python train.py --num_hidden_layers=8 --hidden_size=224 --n_experts=64 --experts_per_token=4 --d_expert=96 --d_shared_expert=0 --hidden_act="gelu" --moe_layers=[0, 1, 2, 3, 4, 5, 6, 7] --router_score="softmax" --normalize_top_k=false --routed_scale=1.0 --balance_loss=0.0129 --balance_bias=false --router_noise=0.3 --router_logit_norm=1.5 --init_std_router=0.0237 --lr_router=0.000386 --vocab_size=8192 --norm="rmsnorm" --norm_eps=1e-06 --tie_word_embeddings=true --optimizer="soap_variant" --learning_rate=0.00966 --batch_tokens=131072 --max_seq_len=512 --train_tokens=508100000 --max_steps=3877 --dataset="wikipedia_en"
Below are experts of layer 5 (counted from 0) of a mixture-of-experts language model. Rows are named router (the router's row for the expert), up (a neuron's input weights, with its number) and show model dimensions 0-223. Each number is 128 + 24 x the weight over its row's rms, rounded and kept within 0 to 255. Numbers have three digits each.
After each expert's rows: a language model's description of what the expert responds to; "mostly gets" lists some tokens that are sent to it at least half of the time. This comes from a sample of Wikipedia text that the model never trained on.

# expert 43
router:101150151114145131114180128158114128156127153170122132096179106109121162100114130153096126160097097133149119117115143160138107167125142136150143110105167112136111129143106133089127174151101159159133141117093099166135132106152134100109125104063164133140111181102144118105126122142162111157135124132119124094111118076093100119111124163131125105074138152153165094121149142146077124157141179143151131111140174168154124127121100106142125112148140139123136135129161187125131146111156125097124116112168120088158112149123137144125108140134130105182140119152140141169150105151139125145113142158133100158156141086160135150121137130124142117146159156127090137143115078136157101189160
up5:121171105119126116128090157069128157112118158123131128154118086145089163125200157116106107171129147090124122128113154134127129156132156070139140150164117094119134173099136117164170103119139158083130144130166105147111143155153157160162120116110148117149131132137102114108148160119104138177126126097132154109129107103136161154116112082139127144129112112110119126140121159111119105111121102121153182146109136114123185146103147060099140120142143161133140088173163156105101125128108104117157122127118127129122155162146134120116104177170132133106075166151119125119127083091132120112130131109153107140164154123145121128116092125113144097068160100131125144127162136123134134143154
What it handles: Words in infobox and table fields: United States, country names, team, club, name, family, plus the ending us in Discus, Epirus.
mostly gets: "us", " United", "}", " name", " team", " ·"

# expert 45
router:150129153143109159123134124128130123152158146100191165134072118127170127126120097121157138197126127102090164089126144124125142115155167111088119148147147111110103147118122100116158188149161105138115113123121107137083129168130100134138092071140122137139124143123190108115129136110135122080154175158116134203142151140097127103120081131128086121113140129114127136122065119124146145119095128109119132102119105137094091149075144118141110126146132102118146129097138125116108129118136135105162119116144094142154142142096139117152148121091119117184163143145151092112121159112122091136127074148105117162158144108146147126124134126126089137166141132127131150146070141136150139124131
up1:108132165127084148120100116072152153151133131112134139096088117116149111100126144136134100099142129094096143077156144129118122121142115152117097131116133151122107146157137101098143133146116147146129106121093146082122132135122153118108112138136118148110070141103157136133097084124172084141149111109145109153134152138130088165130109140153050152125106096136147124125162127128114123117096092124144133121102096114152162124141162149156160105146122114119132109143128166146106165160149134124103112106093107123150172094096138158134115119129117143139107154154155145063138106123122116136138123147140156115104100148116115125076082155124152098126077116182172080142155135117183160080142
What it handles: Main verbs after a subject or was/were, mostly past tense and participles, e.g. hit, won, released, known, used, and -ed endings.
mostly gets: " made", " known", " used", " won", " began", " found"

# expert 17
router:120143127139121080124113129146140106077156124118138072127124127193130151103141130141105165130166100134118127141139098100105121108115122113136150141152098148116175116110102152117132131135142139148133140147126079139103132141132123140147195158074139104089153121122110107156150148093109149102114146133165086120097165129156099120145160101140076095138123090113126120164138129147159127100136136135134099158137119093117155139129167124129136147146159094140139090149092174113109160128114176135104116151137105133136119143163108094175119091127131103124173122065150116123123126071136117125068121117097107116135091126121147130106110132161151112110076161119105125096126141168160120148150
up0:162147094152177120110145139126163134131092162144170111116125116158135127102123127126134114073139128128136155102106158118070137117098103145146122133125087184131135131146132098141119099167105108145140139123180121110122165126104114132138152182138134116126112076091117098108153127139107117144153124161142117140128130146154082117086084135112138087113115143120149164098157155060138123149153118136128154146122121143111137136098145105115135148156186163101143137125125151125130133162072162152080117175165145109140105143131114137174124104104149124138195121182129132152161136152089124127121157114126121172130093105105095136152088112126130115114130124139147144101078119132140133135113
What it handles: Ordinals first, second, third after the, plus opening fragments of nouns (h-obbies, rep-utation), often in award and chart tables.
mostly gets: " first", " t", " no", " second", " h", " National"

# expert 11
router:120069141149098102062150120163095131138133132120094126148144128143121132146119137136096154152118124140114097125136114118098119135077165140101123135109178122125141165137140112098116119126110128128122137074125097108098144140116133164163091146127167163128081132152086110079137154187120167164136134120113122073132112125087098138124114091108117165112126137140132065089143103139145120156139163117064128131102095118111147138127163106094116142150146097145092090105132137098186162119123147095156145133125118109128129081134157138106123126122071107128174154133124136108102133122108154145134151148123122114132086161145144129122131115130105134111114118142087159086108126149107098105114
up1:150106146145110171139085127133106098079151125143184155126111112161134150119122166092114121129140116156155186094105115122134100141162137119111137141174123119168127131117116114110082150124102138147110132149157155141146163138097107128129138155102158110153152111134123142131117125157154156149132111121104161163097112121118124131174152147109129172103107128132106143162112172107132101128144145116148158143129093112111128106133139120141163110141117165075152140098083117166147160117118134105112174128155092096153172117138152146159131098166098093126123127143132080167145138141105158129153102157138146081059144156102125113106090151142144150117121161101155116101110148156125134133073
What it handles: Inner word pieces like r, ll, ld, fl (Modern, repelled, Butterfly), plus sentence-initial The, It, In after breaks.
mostly gets: "ll", " time", "r", "ld", " Ne", " Or"

# expert 16
router:156109124133128137114115162082154099118159131091078081116119140125130113163130116104107138158103173100118118094150118133123178156118125103150122123083108112161123138124129152118152120155106115114175128094133141154132125097136065099116126098123140091140121095149115112111165163102164117110144105114134141109133171098148121104132115104075163142136165114147095182063107142112115081129117115133156177161160135111104156176136120158121128136100129096153109107139134100139148159114108141124152149121155101124157116175159164126114101112100128115130076066149138149139113150114119128142132097130141114111118117133130165174107145115122138112104134088125162175152097131136121125130148
up2:145140164115179106115132138112180128140099111120127153142151147135127146125150158110108096121132126104121133163151102132123115074104149125154157144131101098158139129156147132139127091131153112083120110122146140126122148133141130053165146129190140127125134106158128120170106075144127119140126085111156092150121176149148110148123152115115145101189174106134155128128092136160115156153119137115124107117108117131145156115120125140112141101149137147130127139131158169192135160140129076125136136102132178100165123088092156119121131124093144146091148126145096099104097139125090103147108137084078172163165110116082150141126148110111135130088124138150185123136100112135126118139118
What it handles: Number tokens in years, dates, coordinates and measurements, plus century words, such as 18 in 1883, 13th century, 185.
mostly gets: " century", " 185", " 18", " 2nd", " Arch", " 90"

# expert 51
router:122106084091133137153137121132128142130106174120168130136110107148111173114125159120117156108133166144159155070128201106150160140114123089112151137113109141146120117148091120143167134115135169123095144115143111163133168156099156162126139157137146145133121120133142135121167097105113083127117169142133113157134139115124113094120106129123086112152120155168141105132122141123148093125103165134118119159107089085120094107169150147125210067155118117140159130150157118082119128114101118162119113133146104132140116113166145150127128121149160107128120156111116129159144110127133113113080104118108121150132174107138123138144149112135097096157100105166132125114089108142176125062143
up1:138151101140099149129126122092129170134131135123097141094135134126104171098168153084113165100105105126104153088143131173159143096182153105112107116161134116158159152126095093118129136135112176148166115141158139117145202165122104080124138160142073130121118146129129090137137124120104130142172105148158128158129130148150138118117137105124130188123145098136128176201176111126125133108121139157128132155166114119120142153103141146167103173115171135142158158132106131091167135112118141122108133122172103105159130138128155183128106113161134119127133142118130110147144090102129150114131102114131123164111132115127103152166094111145142139122123146160130150151150130176137124099148
What it handles: Adjectives and nationality words after a/the/his, such as new, former, local, original, American, Indian, including adjective word endings like -ed, -ian.
mostly gets: " new", " American", " local", " original", " former", "American"

# expert 35
router:143085114151127116184121141130134137124158119140156125140070141104152138143151155162138103141117166126076122129129086143131110139107147125130115133159188122144178167089157149130168115153122087093128160139103134197108091132114138121128119142106112102106127110138110182138111107133124120127158137136094105105125136142106120157121176141133148113097140144134120107131116137122112114109138156094148108114119127135107095104099150193102106167140169124100148144156158092151130136147171084123117112114107144101169115117142091132140116108101128114125127166170111131141132101142070114132140112131096143082120063126177115105108154142163143134124145100152104144127168152103144161142124
up1:158109111107111121142138132162119103141124122145120167146141132111145119178169123071106097126123133148079161104119130111139075169103093108152117128156087131120168142146117106108117161149116116137119114117130154169115131132142164182167140173125123146133125158156131124115120072121133124157139108124139108173159177122165113162130116145110143107112131084167143105117137139195112120091131125155091177127109127117105128119121100161150144145130132118118150154112124174108091143095166169101082144115130116134142108128169166102126086085108125139166134094114128175182135115173136138145147113077122141136135143116113127122111133131117115126139143119115170170089127103135132133098111
What it handles: First syllables of personal and company names in lists and tables, such as Wa-i, Ra-chel, Jo-int, Am-y.
mostly gets: " R", " O", " E", " Ga", " Re", " Ja"

# expert 56
router:130113160129094138106116144102132132129056088122110130110099117116116087150129122151141163111140139078096127167126125125093126115122156113154135099168152140149148117117132118127101110139136089163106155161115138171147112119143137125120098132108098161129145137133145125115154078129108167151125157148142124120161130141130128133139134119119119128120152159168106134142122143155114136113149155116134150128119129137130108160132131086127102164122131141170119161161113144138097156150112061164122105106152134099166130164211125172123100142104077141127108189137142156131094160146102139140121153131108171083138083140091175107110127174152158131141130095144104100152141149144155120070138
up1:120113098129064177123097096084144107153111152106127137143151176114123114156162113145110141100186132157118149123093124135123140100146155145108113114155122124160152138147161111142118168142125142129117141159149205090128128134099149130124154161172147138107102133092149167119099104103174141121130140135168119154136124114131110146131143151119133120145124151100124144142104117164112103139174142102097159117106151126132108134102109133121118097121117092132160145113079098084106162075109084084118172123124130130117115108116154158095109104122085150148158112122129173115099099173129152135153109161147112125107149106127115106155095172156117100153155131113157151163142127115128087134130
What it handles: Capitalized opening pieces of proper names after a comma, of or in, such as Ad (Adelaide), Dh (Dhaka), Par, Mar.
mostly gets: " Ad", " Le", " Par", " Sl", " Si", " Per"

# expert 60
router:215117187139148132114151142155132096138152073124161102071154123161095112076127123166090114160157126130153180144123150126130130178135080114148151087148149128142113114125162132109122171132142129137176135138151140135139155099141130123167121132130193141123119123087140134132100146146136112128148141135136139137139144115127158115154135133081123073093121131151112142131146080122132107155118144101126125140174118151149132184129108123105126125127102133174137130141169135144114134156184148125098128165128162127129094132163124145096133080138140128140126128128145114123126106141121140135128111161156130141129120159109120121118177171082134128120159161128069124110102133140136089154139
up1:093123163089094160141119100137159168145125135110126161140142106102121145137129153163153061129169097134102146069122107138116134115102160153117145151125104108120143146095117125161081100112114134184103184140093129119150133163141137120169117142124174132137126119122100154134115095159064150108150137144128145155150096113103136161120118149132149090134146164139114093112138120111107130121147133131102099142105122161117113145136135163145100138139175146100139119094172105134136111118091131135143122096178112153099134121155112164128104108122081147108130130084126128148130063177164188157137105115137142127135125098129117160140117145147147123145079132143122120129123111101107128089096
What it handles: Number pieces in coordinates, percentages, populations and years, such as the 57 in 29′57″W, 34.51%, 2005, 2020.
mostly gets: "00", "32", "int", "58", " 2005", " 2006"

# expert 15
router:085169143181117131118138172117087116113161154119161113114104114152112117195154154102104151138116131116124127120114182139162142128085122104161115125104182098133151134136095126099117109138155156078129119122120096120105125107095139133117161140151129130139106145146117134130144072153125115084129105111118112119156148121102131111093140123140116078134154153171129167124140112119153116101141111121124133159155158077157112144161146175150153076100143140109118144110152115118144120114119130140120118130165109094128135121163150107154095154111137117183123137138105160132096137167080140110143128111125121124114131085109102132079126123163176118119144152120143178124090162167093135086106
up2:145124146135122130095139159145129081128129139117110194164114097167122150150123116113115116140145146149096142121135072134139159099163090135106132138161139095120128143148146147168040127101134152145119136110096112133143132175149113129176114089153139122160127109121097109102127084144074137141158121128142116142139161162096149170084140142137128146118115099119137155129095144152156118140128127147103127121113079086100133106095113106091160125133147133105141182155105144180125102136124096146119145103140124147188133128143140146139161091116140155112152116113135092124115132136140126115148079084117133151125172132078120151135167119179160122143133084134145133115126116128127143172130
What it handles: Cardinal numbers as words or digits, mostly one to thirteen, in prose counts and table cells, e.g. six minutes, two-story, | 24 |.
mostly gets: " one", " 1", " two", " 12", " 13", " 2"

# expert 47
router:138162169103097135128125142153090125148118157123105152112116121133146128128146149110127100110196123112098060130138154102127116084120102108138147139133128131104163154151159112122103064135113090133115138151097139136123108116146132104124131110182138116103136141104132107156101151142136141079168133091105125082075120137122113122158113147154132171095160144191092124094116123124125127089117137116121113134098181110117158124130149156175147112155100174115151147168142130092159149105180130150123097152140134151109124154095094110128143089139162117110131057137117073119149151108143134150136140141152140125158115116143130113130098171118133111152089129104126127148137133111123129119098
up0:136140115136133114142114141089119139126130089087123120150106115128082131166074128139109161135137144136154117124088156139092144140129142113185142125135117116157110096148118125135091175101120079135141134145153150125083083090113130120125124137117101124118156152078151107115168117144088116128129115162145139167108116122105167146130075120093115139124143115120103149091125108111151190110118146151130144140122130092110127097083155130108137146184151149134125095168139136114156128137122165132120092166135146052161132157084100126092155138123116094111138139145148171101132116132093142113123109132140145159126084125119140122117089110101125146165054138149094155138115150130138121093108
What it handles: Field names and list headings in infoboxes and place data, such as District, County, Location, Elevation, Born, Preceded.
mostly gets: " District", " County", " List", " Location", "min", " House"

# expert 48
router:110171135122089135149122134167129168156157136153138133132119137182129097097124132152114098143091104089131132105105166180130121141102114114154135125131118139091141148119129170138159115136156131165105148131094128172116146118122129139139103154123155149122104111162151117092118131120103139157137177131170126153085150153132097171083148098095168166130091124121138180106142110127116108080163125141164119108084133118128120175154144146126105089095130120122088137110161066150149182147106103146093142128169123113151173104127133149132140142126103089174149129099149087153152161163144125118101136137119127130121126106106108147125071146104128130140097121145151166130136118142149136130120
up6:143108126094121116097142127151129091094172142145148155161119111121113168127075120167131143105123174132123166132113122099108137106143150140098145109162120128133150149134147136175130112140137134146110111145135115154118088145118058099103176145144121140185131126089109115115146127143153143154134121143179145112147128068134149110111178157164176102099101179134167111208117124147107163104134105129158157141126115085143092124104127079145140134129104127126135112098147140139131096133099166128126113152115108175098110114123122142133122099127135150147130142103189121144098131159106093140163112113162091122107116154145149119152158109128127140141114110121093151126098101130157121130108
What it handles: Nouns and quantifier words right after the, a or his, such as meaning, fact, power, husband, and most, such, many, some.
mostly gets: " such", " well", " one", " most", " many", " some"